{
  "n_layer": 9,
  "moe_layers": [1, 2, 3, 4, 5, 6, 7, 8],
  "router_score": "sigmoid",
  "init_std_router": 0.0357,
  "lr_router": 0.000855,
  "norm": "rmsnorm",
  "rope_base": 10000.0,
  "rope_fraction": 1.0,
  "parallel_block": false,
  "decay_fraction": 1.0,
  "final_lr_fraction": 0.0,
  "z_loss": 0.0001
}
Below are experts of layer 2 (counted from 0) of a mixture-of-experts language model. Rows are named down (a neuron's output weights, with its number) and show model dimensions 0-191. Each number is 128 + 24 x the weight over its row's rms, rounded and kept within 0 to 255. Numbers have three digits each.
Before each expert's rows: a language model's description of what the expert responds to; "raises" lists some tokens whose logits its average output raises strongly, later layers aside. This comes from a sample of Wikipedia text that the model never trained on.

# expert 18
It responds to: Section heading words. Words in wiki section headings and infobox labels, such as History, Career, Reception, See also, In office, Conflicts, plus Thai-script bytes.
raises: "ease", "rush", "ade"
down1:109097107129092152135109127137142128181108128152109139137097079139153115153097072119101121148111115107152128124113139132131107082105117119117113140131163136055164151105125108149120143115114133118159119139150130105137163144135115098142119092110111113116123105112096068134129129138168127174116101121138172137123112122092148156147142161160138110114089143117123116108159097180150101173140137133132085170168111098135121120100125115160110091108138109107170111091110089126129156133127185087175148131127100129169163151154145155110148130114090142127164139095136102145108152131105131144
down2:126133114112119127113126147123135154145143092075108184108073114135151120139140127115089118164134167152150136134114186137137126118128108158140120163118107086139150088123092108114092119100132152111131105136153121125129099079086091132154110118145133105127135128094153143122174131119124105151145161155124125122117122115110155171129150159105135083094172148053129152123166134099124157112103149118092128149130133105123151193140086146128135086089121135098095121103130143116114133151085096115145144144168147131116117110105118139177063113128129129117105109115093151126118152113099129116
down3:134158128119115119077104125139142133133095128140084170089173127148122104113121150154104146175097133089103112120171126146123124127141080145105133138099122194099086175167109135111090156142128123135117126140118129143130112125129185140131165103093150139130122093169110164146110148107142131171124107133122100122108117102086149158157125114134106134104148165134133140099159095116147151154152077101120119149093106153110143120179144113080114151149124116163126124096120140143160158130101132154088131120119070140116130170139105103120116148098083122152154133101160133112125144135152123101
down4:117128150142159109142139140207121120148138170179088131125170111110123155159154142094097130088126114146122147092143120128124148084118121141091107110128140152126112104101137118116126141132156171139149119125136144125130164142115123120107128079146100114102120168119131147124141135081104136148142097137137141119149114187169137090137169103128087121122141152152167115149076140099116130172131147133131161170107074124104114133095134109107144155167173125097136172144126105125133142097139142158098082169119098124143125132128153135153134076132101092121103125095131109093156145166133142122
down5:123103107120112161132100139159171162107140188110161108115096138115138126157158106148107091141143132178114154130141116146106138156155150158127099141144152139128106148111132141063118128088141119134148100128165136101131118151160133103137131145139180134125160115107104173131134115115131121101170143106126134172106154109110118158135127136133144090126147106112136147114137084123103175141155104111108112146130160154139096123117114162088131131143108078107073089118155108170160126094128168152095119119109136093112152118168124096160088117118082156098141143152117131125085090146149162139
down6:124046168128178169145176124159099132108109167144143118133120149134091106130119111125106173099149139146110112119128092156198150146148125141124147122128098126139098077141128152130099134155174129131153154129137122115147139135162150133149141115111146151160100091125188117168113137116124140150122099144114125111118104105139131134148147105125126124127081099146125167114115149166132127106151109098146125161108185150140107102173118128093136105195131114141118164123114129116135155110142122115134079113097129080144112140105114124110132127164120158134150111159138091121137131097092159162
down7:148097123088156123105114096094173165116121133080099133134111129115105123144091129115136123092101167132127122094103154147117118147061151118142107115113091146144137133122179123098129126134139140097135090094124160093126106152114131127155152124124102147115145122097143146150116137145117080090134114144168137109114105109143179158104114120141108121133141116127173110095200133113117097174140137084135175171158112131152129134120096123143137176132130129096137132132093120148115130149118090088064111141117131122130142091117123101132146196142114143146107126142122121146160103110128086092
down8:155127110086142138122099139104134163110078162123111114121134133170096117103122123115156111135185103130140118158095101128147121103083146119107127171155071124087133137151113152075117110140113136095131089148145155084141111136155147157124182072093151129121127148127106190126119122127095127153171121125121128133134087162151106138148168092136119124116140165125116117154120147088114183154132125157137086126125121137139157111121154116146152142103156162106099126139133119145123129128128147094056110085130126119116137117158184110146120146142152143132156147158131170128123147103128134106
down9:154137161081151095119112124099120111091120159164125134113154155143096091121122146148153098099118132100132115135112042108178163111132111140143141117130116194148145117121110140122144112117157145161100127134122127146151126129167145172128133157117145106141119086122111125122169134174140133105117067108156109158084141158135128100098147141127128140122139118158115149132130127088119118149127115156141078097100131130167130130138144142104174136190160129110096142137092132108117149110127160176135146153162136089142117087119144120128154119122160150128178137089169107095109108119117145128
down10:148141163113120128123146078109119124141155154110131090148127085125117098122101150099142088131137139155105165136139109130078103112121124135155145113117130111129111109152154153094130150100128133121138119128111151150145128136088145147065169116129178142112122077149127104166109123124121148151107115127148126150149133097133125169102146094141088140105107116161108146110118133164157080170118209137135116159140123136116145154179129147096156123134133144145172136116166146140162170106125125139134172147100075141092102165164091125134093143138138121169103114124142132152138162115109156165
down11:139118114131128099135134124153129094096094119114135177125111141150130131174153133130166096124129085114120091111123112124084139123141093153126104139122120096124160106100142150140106170146105162092133110147131141094139171153134083125109146126141137124120123121138121118136133153162135188179091121101135134144161102122094126118102150111148118092146098161141159152055115113124122175103159167083132138152144139097141167123147100118115123119118108145118119153112150135145148089150127134082186147082099118131174140089129168106121152080119109138085129159125123121129081133141127102156
down12:108119093089194103152103130166098149147140148173127142089144148116084115117155103123120186150134143151139118102156146112113132095142120131128170113165126123095132146127140122122163138140119122133128113143121115135116170089101102153133154142115141185084126107119172128118125120135112149089139107150086126148128131085130118139139093156130084150095160128188114112145116110186141148118100139151149159114135096152146167118152132100099170083077157108147130141076115133135117122125110129113118131115062116145155136103105149154118100137131140114117146112104131169104107165137129139116
down13:150100151094113133153129127122108118138132150130103128156151136123095131176127139067096110112096132105161067074062091118141143119123116114121135140144163183161117143128126123093158147160092178119124118096123180193168110083104098140142105135117174155139177155142135105109069116139113123091133109106164101127119132133135113116130149134121110134132106150127159129087157154116143099120105094107126107135096128096118155143142163155125111163136120152151112129147126135111092148153123101117135142152103119164101123137143113132127095114142157096132103114137135101099137093108140124102
down14:157097121106165102165103128124154167100109120128103160096131142109108106104124123096188164108178129131128129061100119151174113107148122148065108086132103155123178125117137137129112140127110117147109145132122129125106107162111103114111101123121097172161141119110107097110095126098084116113168105111137129105113099129154120089091173141160117152159155124133140129136140151177068133140125146142108184116107114125110162128164141129137144129182126123144094131139073099140129141135123103119117116143106127110129145098100136115112141136121166142073126103132142126137124134168096117127
down15:140107131110122163084119118108164144135099138106121131157154095073131173101149093134124086120103138148161181166138096168134123156113130111084079131151157115157164130109139121105163126155153103096136123166124118139125117116146112140117136120125094147141151131138129147090188118108137156144153078111125137138145169121126116110111115119128134113141151147147153114132108165103096150136191119125114079125121087135174111110136139109135116127135169147116137097107148135135150138156096101122128107153104171108163186151109126117161152144086126100183120176124118121161136109144141135101
down16:116145116121139096111136133145124126108093139149134108103111170102109092175111112108129080131117138111115162126080151157128168136091147106115122080153128128106137138137137135111106127154075130116135139125127082144134130121146085090133094100130139139133135113158156135112159125132136124118138153157150124166128135146124054133123119105106123117142135163127202117105145148132122177126105127156105076091126107182114158146091083130116165123186137155108120132133135138168128127095130113124140139113137160138136108176116099086168124137148096136115067137101085124092121087132109130116
down17:160134100156115154147159123103105132157062109133171107140108150153136119145114163149159111147145121137141153138130161097147138131174166154128113132140155127127126091157161134130166114165130108155101139102131149130099102116095173109096153126148108133141138137092066131128148106093098070139171123126130173097114114140109135152110143121148066141102107120140121160099114130126106086145107135161137122114137099123098171151118125169103133106123153112150095135085138111143140115104125111131134113117101146138117122163119141122129094122157131106117155115136196124167090157097089167161
down18:176136139154144104160122145109135156122136141131142127120157119129132156105142176102150110192132152150143119147146167140155150097167098137119134157131144118106079125120091130108121127138160112121126122150118146124132110133138147158123184105144151098155102138151109172171111143131153159124126108151103170099097132187137166132129105118117128151179143123120138110180101084151095144112097110158133150111112140105131172104148085161103143119177089129153114118144111130133121111115145119134141131096105134095128136120153107114190142099168137136115109107179110110132154090182090133121
down19:113168115117153127145140146118118125109116136166130145105148138142149142118109120123110123094152101101147136094141124113147178173156183123068160109136084142149150144063114100160133113150075087150117080137155139152119100100142145127099151127152120137149090120147143130097114148124122089088124088169142103132125087145143149111134160137178128120166105124084121168123123132176157088079131130126107149120165119142099116066120132127147152120147139130153135108102110135106133130156110140121147146108151159138123123161113129152104134156109166139152104111076152114105127092100107116127
down20:151131097117121151128127125147166109120180120113146142115152134140111126088115140156182132092152181145142124124130113097130144135151109160152108138101096128104109080132139155088087116141148100148133119124104111149132128169078133104077188153138146171106077114096138119182150141140127116131118147071112160120156105101150121061102086139146112120118157101107188123093165134147124109154115079115129164112136136151103148088150139145137127105156113132125125073106105122107114125120142129129101113126136082115120104096140123093126092144154135120149110127142166129130116140121127127129
down21:109135104142072123129137170142128095135136127117132128160117097120136081150174133155127104182124088115157130148145128105085112120169157129157165130121145176136109136105056160123127134137082087156124129139116113119129108119106141138163116137116127144132139144111097087151094114147116158144138133164098139121095117116133170101105120100154075158132138130107136100109081153178097104114127136141074127158116128153115130120121171079104150177099123119129097099119122109122129122099123122128139167135163154111119116177133178125109157104157138131132099124072103129144126129121123097115
down22:114124149088141142109126087109139138138132126121113149149113168132148168145102126117115079138167107156116116077122137095127091116117137099150106113140154126170097111134172127162119147114125130148130131080112164114154135148088090110102155098105166107098114139121170125138120129164135124137152164138200113145167131135145116150114097071135110152136125134082172143150182132134111165134128117097127107152136122141117123142119144133130067105136147127105097153137117106129132141145135113119139112061135118119164117169111107125158094079182087134109137157143112155161109153098121119113
down23:129125144134136140107140120133190121080134122136153113118115155101111116134142094118123151124139113155114122146112096088205145070144125156152140133125088159112160089094134118103122101144147116179114147139134187115137090128112119143102122099105097120108106095142092154150140129124121125078120128073111134186130118118095150116127148100133104097115160091169085163132092166141123110141096128146134099134094135133151178143133127108144180170164114086093159135135133143107110130149141126131123132149130125122077114093135113115124111151150159135138131116130133106145135121149085155160

# expert 48
It responds to: Prepositions and coordinate marks. Prepositions after verbs or names, such as at, by, from, through, with, plus the seconds mark in coordinates.
raises: "id", "ı", "tur"
down0:106145171116149125102125084150110150136151117106111109126149134112157086113101120145154111129190109166145110110135139166135112120144107155108129107129149158121141131140133123113135112138165131132151125093138054135152090150093106112118097132160125112162074115155133177155184134164124082133148152152129138099142135137129098125126142123144135087200120161119121135117152135118131118126074164131149101159145111135151121122096163112135139171125137120126098181140104169117108134132092136116122125152176087099155166118096172139142157141096126122152107106118140133167151127117092108132
down1:146155116124137118137123128102140172117169130159155169126125083085106155050162150139149125120120143104137109125115126141150143113141102165116126114119131133098105105102139134158135106150152139193117085128107117159202112164173144150093131131105123080138124137103111142166123110129138120119145126127142099158138132111075102100083119136107121123152175153139119134102095147110143118161132136131095143107069110120093168130134173135149130090121126138127148137148123146150129125074131099125083113125105115134130126102120162145118120086125184110092126130109073144122118120142153124140
down2:141116163112108177099113171123090109105139133176137096140097130131129102109175147138212110112127156164134103146149169093147119112139110146077156138116136172102126075138136123136112127138146161143106134048137166118141153175098123127122160144119146144068138127109123118134121075131140125141122095097168127132156136130162161086145167103134118143109138168132110138120144143122102109172132116131129145147117121119138131135145139145142130138145129100100094145119142136152177128118156154117104129134118138171108158099118163133128144121107134106106122102150144090143102090175114129126
down3:114141170156118128126193112149117104097126132102149152126147103135132141178097131080166134127150104171159120106162131172059130103098167104119136140118107119133108131189134153121157157139110094083132108116121133118126120128104124115110118083118099139097103157109135163104136169151157101104107131128088142105139169136152181109135111155125092152117087142121110085180116143113125130108104140079150148159143127101110128088109132136097151131117126135125122117150160139125137147122111095114145157114082118123143143142096161124104151127149159144100151125117130173102117121118147073117
down4:152127133108119092073086117142100082140115145146142127160137094112145109110172145137165136151122152098105145092066088152120134144162063120086147121113151152134101054130100145146150150102117123114142093112098089163150119126115127115144125155139105115092107141124118115130149120171117133109151119093132142169140118140108098160129166100109152089128098141145095146088121125126121165134155099144124135132100156145138146162155115108099108143138109083159091156114100150098135171088179121129128159100112110097132161122105146138125113102116136138133106126139161139154155121120144142122
down5:113120133115104116121149116142155121128147112094127126142140131119114133099156163133208110109088127114100160122151150144092129117107158091107103121123137132124149153162117113154095064120110130128084135085106156119143130106047133124108123060132060098136133138121110142153138153132135116067129132156150178092138095127100135116151141149101141176104107147117120106109139168123143140103143139096156123133126132128146098136117145141111127166148122094108141153105166123153139118106102112107156068142151141126141116128105157153117137142125170138142156115121113100146104128138090095165
down6:136092132131130126112146140151141127086166115103125132161057124117142157144155101134128100115163152113107142105083127139121146142150123124133159100123131157150153146132097089114134111149108150174134143125117150147121111149102153101104116133082123109123114121093169139126146106129143140107150134142129124214137143142130158117122133110178116126094151165093101173110133148105079121130102105151082106131121147089144106124113135191118128134137166084143114160088104139132114108099098168185129137067139119170129108132144159119129141168113124158143157094133136128100095133122138132152
down7:142163129155099109124120149100085153139087140111123104125121144135087134114110169132141124148119110147151150160208121112144111111110147145117161129101117110110138119135159123124098124131152129091139103131157132103119133149119112145153123118146144124144114118136117113101140138178143110113073176148112119071150137120127167154174123127068117158096143089131116094153152113110170148097161173119124138125143102139101156129145158133152094098124096136079100127185190151123144155142078106105122114176115123135157141113135160136111117104141150124140099116126124125145170134161119100090
down8:145134152102116166085132104090083153124142135105128118120194127180106136136121106089151101129091156118081156161117133135068132127128094127149130102123148121099199111122118127127149109152102134157097150158167149128156116106120101124131108130171143115113127130180158115151103142144182148114155178130124110151109117125092140183125109119093123138136142133068132081132115141118125160133137122133111114127134099136094155125121159100118161110117128108120123119124098087139106177106090149129135122178131149136123145131131087088131099093081136121101109138112110131139137113147143104108
down9:120125149099146167130143097103162159116144143122123126107119147142093124093112155077174112158141114135115119119126156085138143123121175112132116109083124144095147172134145117132114111146116122185122129109120109105146119111101151181149123126114092114150188134085095178121110099138154142093125131125070160155133141139137126119138127084139102120115140146101050088150139135142151111078186109123118143126094112150112117108103130132120115134118150151115165150146141141164143127135088092148114100155129163108156133103079160159095122130164140137135143141097127151161134130139142134105
down10:140108088141112123087172144132132144137133121150141103143144102154142129158136133094183154136099163105170103140123097102072134130085130151112131126157135136103172145152136118143132143132117143096105127152094112111142163154124139112147149133118132183113128147081130136164112157131120161133154074110096134127125123130162138116082093156151102148146170101116152105123096125129110151138124134141144112153110146114145092112128147082124109152142132181110161120149160113124186168137125098082129130122120122106154095105141108099062104109105133152123100141160167163115137083140100099109
down11:120121149134098158123122156155160140106073122092097129149087132103158146070096123082112172122104146158122156138155102108133091126133159144151137138132127133167169125105124122078137096133170133116120138171127156058109097125141075170117075099123088126161130134174110140079127119126113104108141144119115152126134114074111121146149118144139121130132093109118138114116121118162137161135131160121089130143084122121112148150146142136104129092140137123111143147115159143116157108141166164117105134134127099143160119160161108135136127121101095126113125111133124155177137195141112117157
down12:165124137150107143123134112141145143156162154113128130132128134152090135138133109139159190126130126145114137111098158111080147126103100089102099093158131096173146114129094090113113116133106135112132150141159100157130097115128176156137156135105103140135151153087106127139114139099132075073168135135113115073144174125097149159106108159131126127124142128061141117128184151154139153098130110136139139152161137117150159079123080127126081130155112172093113139130138144148075117159115090098111140121123156090130090106112097139118126144124146160130154085124111118122143120129126103127
down13:139119170145125125144071105163149141113109158057122154157125091111108123113137111104089173171112125115139117128124095111125094157137148121127096132134105133077111121116152151134116117121123147115100100122113133101128157139103130146185085140113136081145173187135143074123080132152147187122121143133086147164131132132143117102188121131133166142128098116112096129155140102137117159091117083098100120163130125134122077147144130099112123120119153126127139109123093104144133136156112119121149118138136117104133145108132091129070135161125104148125156123123115153143072138118150150156
down14:160133119131128106141103131131124116135085130171157159138144137108159132100150135190137157125110138180120134108115101153152133139155103149149122133139118173173144094137097154126127180177140128110138098108095125153089117106145175155119100145152113093117096157113089098157157126138140117142140103092182111121144141131102138150123117137109125142158135145157133196075067128127130112146151126148126140105096114120134100118143149181121140108117143099158110145149154136131163194128127134155122146137112117142140155088158139112176136129142158145111148113136126138164139089085143141145
down15:117134096145088093137105152101124123172157101168095100169104152125120136161144136135118131118128105098132121131101127152103108090119140159090130125110118098126163145127119124139139161111155134115104154152129060102113134105103135143153148129143100108059110163111128135146093140171163101176161138141117108136124158100128124088142146146116161125179134109192132120120113139177123188130116160128139137137145101159145172100113147066128126132136134172103118119142134128145153076127127119089167129125132173127099137124117121150082127161125095133142100118151124105134150114148138135105
down16:105172160107119122105099142091127132118134127097125152123132119098148139115117132153120101129091132136170141113150123148114105101132110128132117112149182113137160141177106162167118105150120146089160124107126126129112111110144066096139082164096074148139166137122133124120115117146164114132159100099125121184072150147118123155121169086115112156095137154125133085138156106105109067157171123170098115117133136121131120128119109146088113127100111125124145111106120127148123107151137133153184101188108100123187162078128121100133161135130138131123113140130140165124120103121150126108
down17:127138130141166155134133138125163092112150125177172166142123120124095144049152116165128131118087142139119100131101143145115163119132098149153081152136166145161135134124155102115099127178108116131095134154140116130105123098121120102173107088135091126113123106111125160147128085128114095141137126149153139090129114077145105111126126117110095121132100102120156133118164179155171128135091144133117131113104144147082112097131123101151106134141183136140130129094178104131110106165130072077152118153148133124105091143152094142136105108113105121146153091146130151122119119136106101158
down18:134175160136127117114119167099090119120149119098097136143111161146102120129122111133134127151118175068092128143113141140120118169159142155110135115126132085114115155124103147117136091123122107128170142125129123138062116128167102120149124079110135132116158162143123126149119124142161123124170145143154110155111102106129100151094158146153106124097131126156143118158151148090112143110176123109126156098128124122129168107097094053142117140107072146091163098078161140116134084128098096126156129129115148137120131108086108115116148093125161139144143094102123119100180147161108155139
down19:107095104109119130171146110130158128122124128097136203113130125160143136150114150131133101163078119176166166153134098131114126084165112133145159159161128125132139119115155154106110149139115129121132145109135165145131147145141132139094165132106158144146106174109127085130157123130135133108126135128124137128165134105084140061123122115143131146135105079155149157160090126213102114135113142136170178112127140169162145122100171105083135137148122105117069158158138147124117156118144163128146114128109129144141151061133147147129147151132168142131151141121136107133123129123124113123
down20:112158169156170126133088153113124140118082170083119119138140132104115096147101121110131162172110115175144141141164136111167159124135136134126132122138156131105096127174140123126114100131122115105159138149147155154147118140142129138121107143112126150168138102132100141122149135134125103102076147133109129087132111104116161122110097089103096138069120132127121121126120098130129086134161156114130133129132108113109099106125138167107121111111136149132098136175168088131093192128076120069116108166122127136185123163119158111158106097139134105112113139123112137170166141156138112058
down21:188122113147137148133110088163176123131135146147108113116144129095115155111116137143109152132186154168139153135137119139111094109119112108144117140101117114164096164156103164088144126114158093108159131098138098127104128096131094172112160133110153127136165165150122153140146133141144109160113118122109108149144161108086145162148092156091097136131152126087118151122191125131186159121103091088170140133092137118116153163131124133119141100131133095135120096135144141104170140165116117140093127156089133125103120126161119077141100119154076128132129136145164121126087134118132113095
down22:123163105126122151174088155105158086114117085112146082135152107134119111155092128089139152146138153101089104129108081106143126101144099146131124110165136123163119121174117096120125139109160125126128130156122143129147109194111151194073145091178140109139142161117157165085096161094112151180121111077118128112132141108161119108108135146103114182130156126185154110094167149109117130137114133141116106132076151147132098159151124130114153139143130123119140138123139103147107127104110147136131164120127117119123126159134142148112126129109131110163177154148111156105113121144113113119

# expert 35
It responds to: Abbreviation letters, section heads. Final letters of capital abbreviations and country codes (SAS, GSM, SVK, UCSC), === section headings, and nouns like village, channel, Case.
raises: "side", "list", "Fac"
down0:127164152134167115132135106130127156120122145160151112114133125124120141130125144121143129126100166146141136127085144135174141106160116126099129131071145089132160125153132146157155109114116138119128139129097140086115138122088124129111100099141148120154135128098103121147134152105156070142134095152143074134147121133161100114156112120135149132066159070141103113114121120119141134104161141123094139139133147183127104131127050131123130188121145087123118092151181145107131147109114136123140120157078121151137113124099143132144175136126162133084075135130101141143163104204108112143
down1:172133157112144157132086116129158165108120116135155122131137133133131106134108113149085140061165110111116142114127126134134110131138115157128155123124082172130146098098149150130126128118152132102133073162141125096113122149146126128126079139125158108119101132136142144109141108139043112146169151128184112114110150099148121103083166104159134161107141146121116110097108153149156134168138148129105063152137111087118097153110090148122151119160141152080153144147105111143133119123155120078162129166137123122122135150103100152129117091145130170126111163142140144109097131091105121167
down2:154119180121111120115130154120131117128107157080152089155161103119096125158145153125185121136138109110131115103183160117131114126124083149145148167125145088096136181126055147094123160110109129145142120140141104105154140165101152153129138148131142127126099149171157091145124152118102152131138129155127142155089145135105095103159138142111147149127113114082130110095122150158109176121130103063136138157112113112133137136120134116120133144141092135158138122121155121152102143141098112106081105165160120111160133135110112078129120092141115086079136157168110106124114085147143127121
down3:141126119155131143133163128114166141107139186183159096135125103129144131138107121157107110141115096144138182128136137122143081149070145113129154104071124126169122116109127062129123108104130115119133103102133156147142122108131091114139132122079072144131136068091112107109114122137114154122111095148136170103144115153152138146156144149127093102109129155105111134106156084132150164132168067108156113129137129173093136113131115136128159145143131153146117134130127061109154163121141160099132150157101142155126111159131119123126117146151153122129106117122097109141141155153115097184
down4:090109097102079154108129160133132112119104101073132129107129130080105126133109122106168130110146147105080153135121138147098113133164141141125155123120118106105153162139137147151102109103113137141128127104144136092158152102176126122117125116080098116172123149163121141120090092115135110175089105146124151100139095114139081118117126158135143118140180122154116131103132134120113161169143173125084164128107120156149130116133090120122146150144147150143124121148145095155149079081101139127077078120103159139165124119108167116146116166176129120142104145132112141076088144116118121145
down5:138110135103160150147076114135112095127144137157143142139142104123105100146106124073159125180146135096071129147166181129162141124138111123144096135143118131121109121107148134106112133079116102146152158110152154185123067118161119157093141096158118135125160134141139104152160152144133143115142132153103118117098117114124121140102127086155091136136123137123050116117147180095117175126166101122099154132095134120140144150108116118158160098125158141147085097111120128105132116125158123130118133127144113167130110095137149145135130189108152112149127122160133115132185155122113170122
down6:127121154120110167098159084151114086143155136135133133117102130077127135154136091119131169135125164153131113126135118163142154124130162101084115171162103129150132087136134094140156113114141104164145120129115125141091121160113099108123168117084125109139130098124151109114111117134136129118184146168100100136139123130080164094139172127101096122140124143122136139099145075124154112198062145105124131123166133131082094085078132128109148111090088117110111131114139130083090133112167116117132116111103132123123130128108149154159097086154125141152149119121110122131108161123089135106
down7:149118123146133100156102105149094134156149094159116115142152112154157118132157134094127139141149129127120144102112124162118135122148096117169124134128137132151110074059144131158118086139110132120115107063096163154118163142124141146132162090147088065068131096124143129095146119111111112116093098089119109126153084149147126125128161122182100153093122150165116124125131078113141084159129112165120139142096120088141108132109148126139096122137105133157124132090140140122079118158140116156127139131128127123102116119110099151139145088154150127115140121136116124100160202143146134165
down8:127162143153107137106141092149113094082149082113139120112140115156105120155151122161120119136191162119159128157162143132155135157102154164135131132123117124145105116134152137084084111144129091167119119110131099151106105137169113148127127156120147122197142116089134176110085097108148157131125130162156111099118127102115128151149098131141137143133114170151150134148120142095114146145133101165146145119149147079120118131107147152142103118132115144145161137130090146088103099131160122153122125160114153112097091108111118111122112134112129111143153169172112124127185080087187136090
down9:172140156150129137087151108125119173132124134177161099115077128153176146168117102140091171100136121112132158147134183141160156155137117125157124148109079166135149145132121127121146123143100111120116119141128160115137148115144166140115142135117124108115139113138166101093139127148119111133118137152131097185202121101181118126104111099121142151103143132111123125115161139128140147129142133174137099176125137113141113134064108139124111134132127137090090135149125131126137109174132144095188100136140153129127130116150114090128144139074097157101058134144142096110125123152127133146
down10:109114112125158139154162160099157114138100117169166128131121106119185116150104126144136109075088113127112182143109128079099114135142160092100105135116124100124166088077118104143137116156155107153113119127131136124152166152134147145136101150107143112126148081062141093128123132145122097158135103164150139106166130110136155159164136152122155098118149179120133182132142175111154138132141100137122148111135120146129099132150180096097113101186096099154142127145149133118100130116143113123119129114127154137127128127155110146163102163146168112133106108092137125122173141119147135168
down11:161122124118133137168104139150124131156150119139151093127085143128131098123169085125104075140145171146078117142111121144135138120168100152139118108120147150134112140108163119139121138102097124119089140128103163117096091131144120151104124079101125100132067142109151150150122131109180118127145111081135121141100134134152142109100173144150090120098115120093111106084118110130126162153121127156132104132090113115126136098169140113093162116136175146103136122087129098152075077097122133158139110122121153152103152139161089094133103124151161131121095137147110117085092173144147156143
down12:115165097133159080147154129147134139136151094099138131117122162152109122162098136129116115158136110142118147102120106181109093111117119081143136136097119110119100138102123129109112115103156159157129110115120105144143151082093130158154137161115142123125174134132152100148126103138166165168143174118097144135107122143122145114104136169099151147162128124043140125144153118128146134180140148137127093112169166115116162108097145137089126104068120179103141113148170079148168120128094122113182119105142126139174105126108126125148135135106110123122133130093136123130125152110095105161
down13:112175093135105122129096136137165137140171117108148160124100112062094109128152124167120125109161133150101105116104176077139157134138154123147131105094121124095153119125063139083170114130140147144137146139129118088114124144093127106144116085132146146137098156125078157135151145139135146133162102128132126143110161136141195135114113181075166116114176104104097137104162095124141137129145135128164098115111145151101142106124117154101101136092124140110138137115106131142109096139120123088133105131091171090147108134099094087122089136127105121122113141129090154126140128117103143106
down14:096137100143146118151112128089174123179128141144101088133101153128108093132151130126108128113137145126130135204139109140126123117130155117092130140113156108120130132087139137098141110102171130123112128135115123107098153137141139120097125092106124126120139106127167125130157133143156080132167142164144103140187133140152134152122106129129116061117140103118134166109116114156173136145134125149125154162096103077141147138093137107181096109111140131098154156100123109163094109111071111155097112106121128085120094124120127097165150157175111124170085147142076097146135123111160137123
down15:150157128108126132094104132086147117132119115139106138124140146102081149140141133142120118124105153180166125136109098165143121206066095178158124116116132123114148134130180127147131105120114119115116117151105128129107126091158062150097161111102079156123105151088117142184127116122156117140152108145119123134130137097143144148120121089163127158167158138064155110100166114114114142115140089122165163135138126149159141149146099122083137159132139170143152119128142131189118110126159119130104135155133094148142164149092133134107150130110147130104153140133107118149158139144140099128
down16:101119160132113129124133160114152153075144135131192124148127153129155139116115145131164142113139157079135112181105155144106097137144089087131127101129117108129109143080190124148152123097161142127146125114091115140165131091160107164125136108112136096104155168106133130168177121123135145171140127149107145139068134125132076143142154146122111109169150103130127155140125111131149137141140179141103101146173147121123147158134169134125106117136161114127144143126148115123111134116156147119120118103139109123180115077143064143103133098121102162107098098084136120148124117117095117164
down17:148120141132097140143103120124108092126150123104202158124179088103091168115136142113162174163178139123099102097173141121148109095137098132143127123107106099113113129169109114137118094129133121147119127086129073141117133133066132139136133149098147103110133116156147136129103152124110166121115127126086175092074142139135106088092117164104117110145130101162108112111158139097098170157100111137118123160120128160151156153135094103076110131153113139132145086110151165105159154099149125140110139145129107143149146095085151139133121154127116088133117120133115111130130133143103151136
down18:123163149170117128097109163124147140166117097085111112129193136098120165101151091112126159106135154116140094118141150157101137139124160094118176144173166114125132149136118142096122128142153160128142169127138170121133129171120126159128156097119128136099112141152106090128136122145110101141107145131114159152122113132168117130144171181095125170109095162134128104142165102103097109134085175135147124143166152135114152133116136104136077123125100122117111124145099077160086133097100096128173129132151131105150130104130130130140094126097098132129149184132120115124100119171127160100
down19:095136110121151125144078111132118146158153084092099135158154110135126126141143119168112085141138137136134115089167147122138141135118180118125148142117095130136128149116141104128137141118103123096112104111111137080153121139163142157136175136131162132142117154120085152134115115114127179163097161165083095078177135113171118146137111126120151127160126179135136106129116130143074099110151111140109101135107161176131131146077119143111152119119114123094141147124137138154131109089150148139135155066126123139172147138112163122132118113160143125115134127107075137119101158117184190126
down20:134138120115134125082088142112125148143131166118132119115139134159103117097096113150144084141138147071127116151093118144154173167154104107094114145115123094113101121095127101108145123097154116156156123146143166130129113067129089149153125167100122148149164138098155157108164114132128139127166140144144127086144130155158118134144145185146150158151108120149145120140135135131190184153145084141114142115094118122100139118138122136115101109084121042127133118101163117097135102098102124114123118125102141136141146116152172135145131153151144104142133129132132152134181109161162098148
down21:151141120145136116098088180125091120126177117100125170120134112148090123097106119113143128125182146106183114115132107160151128127108137117107110128117095110152132135125100085114117117092148124115167104092122135183158117114129090105130111108145105146155136145146115103130099138135149134125096138125108123140075102169139130093108105136137121114138130137125154087150122107058141090098107134114108164101122113136118164110123119154151139168123092131106137111106171143113091110113126094125142140105154146161108138133095127090116099085174085051109161112107099133146142139145107137101
down22:095132104100145123097100185137116103068172133160088080142073141136134143132101128135124106122087107056154128088167127133100114171088128155132142190176126158143158113094112131161154117141095118114111131099151126095101107116116095142122095103100118074116123130132128114119145113097134128115128141131098155155099129138148130093174125123103110129135075150140162128109119134154180135105096174131141126131131116115177163123144129112138125161126105119141127142135147127119114094120117129134136123121153127126171125144131169133098146106115077119121119114129128155102132144108096118163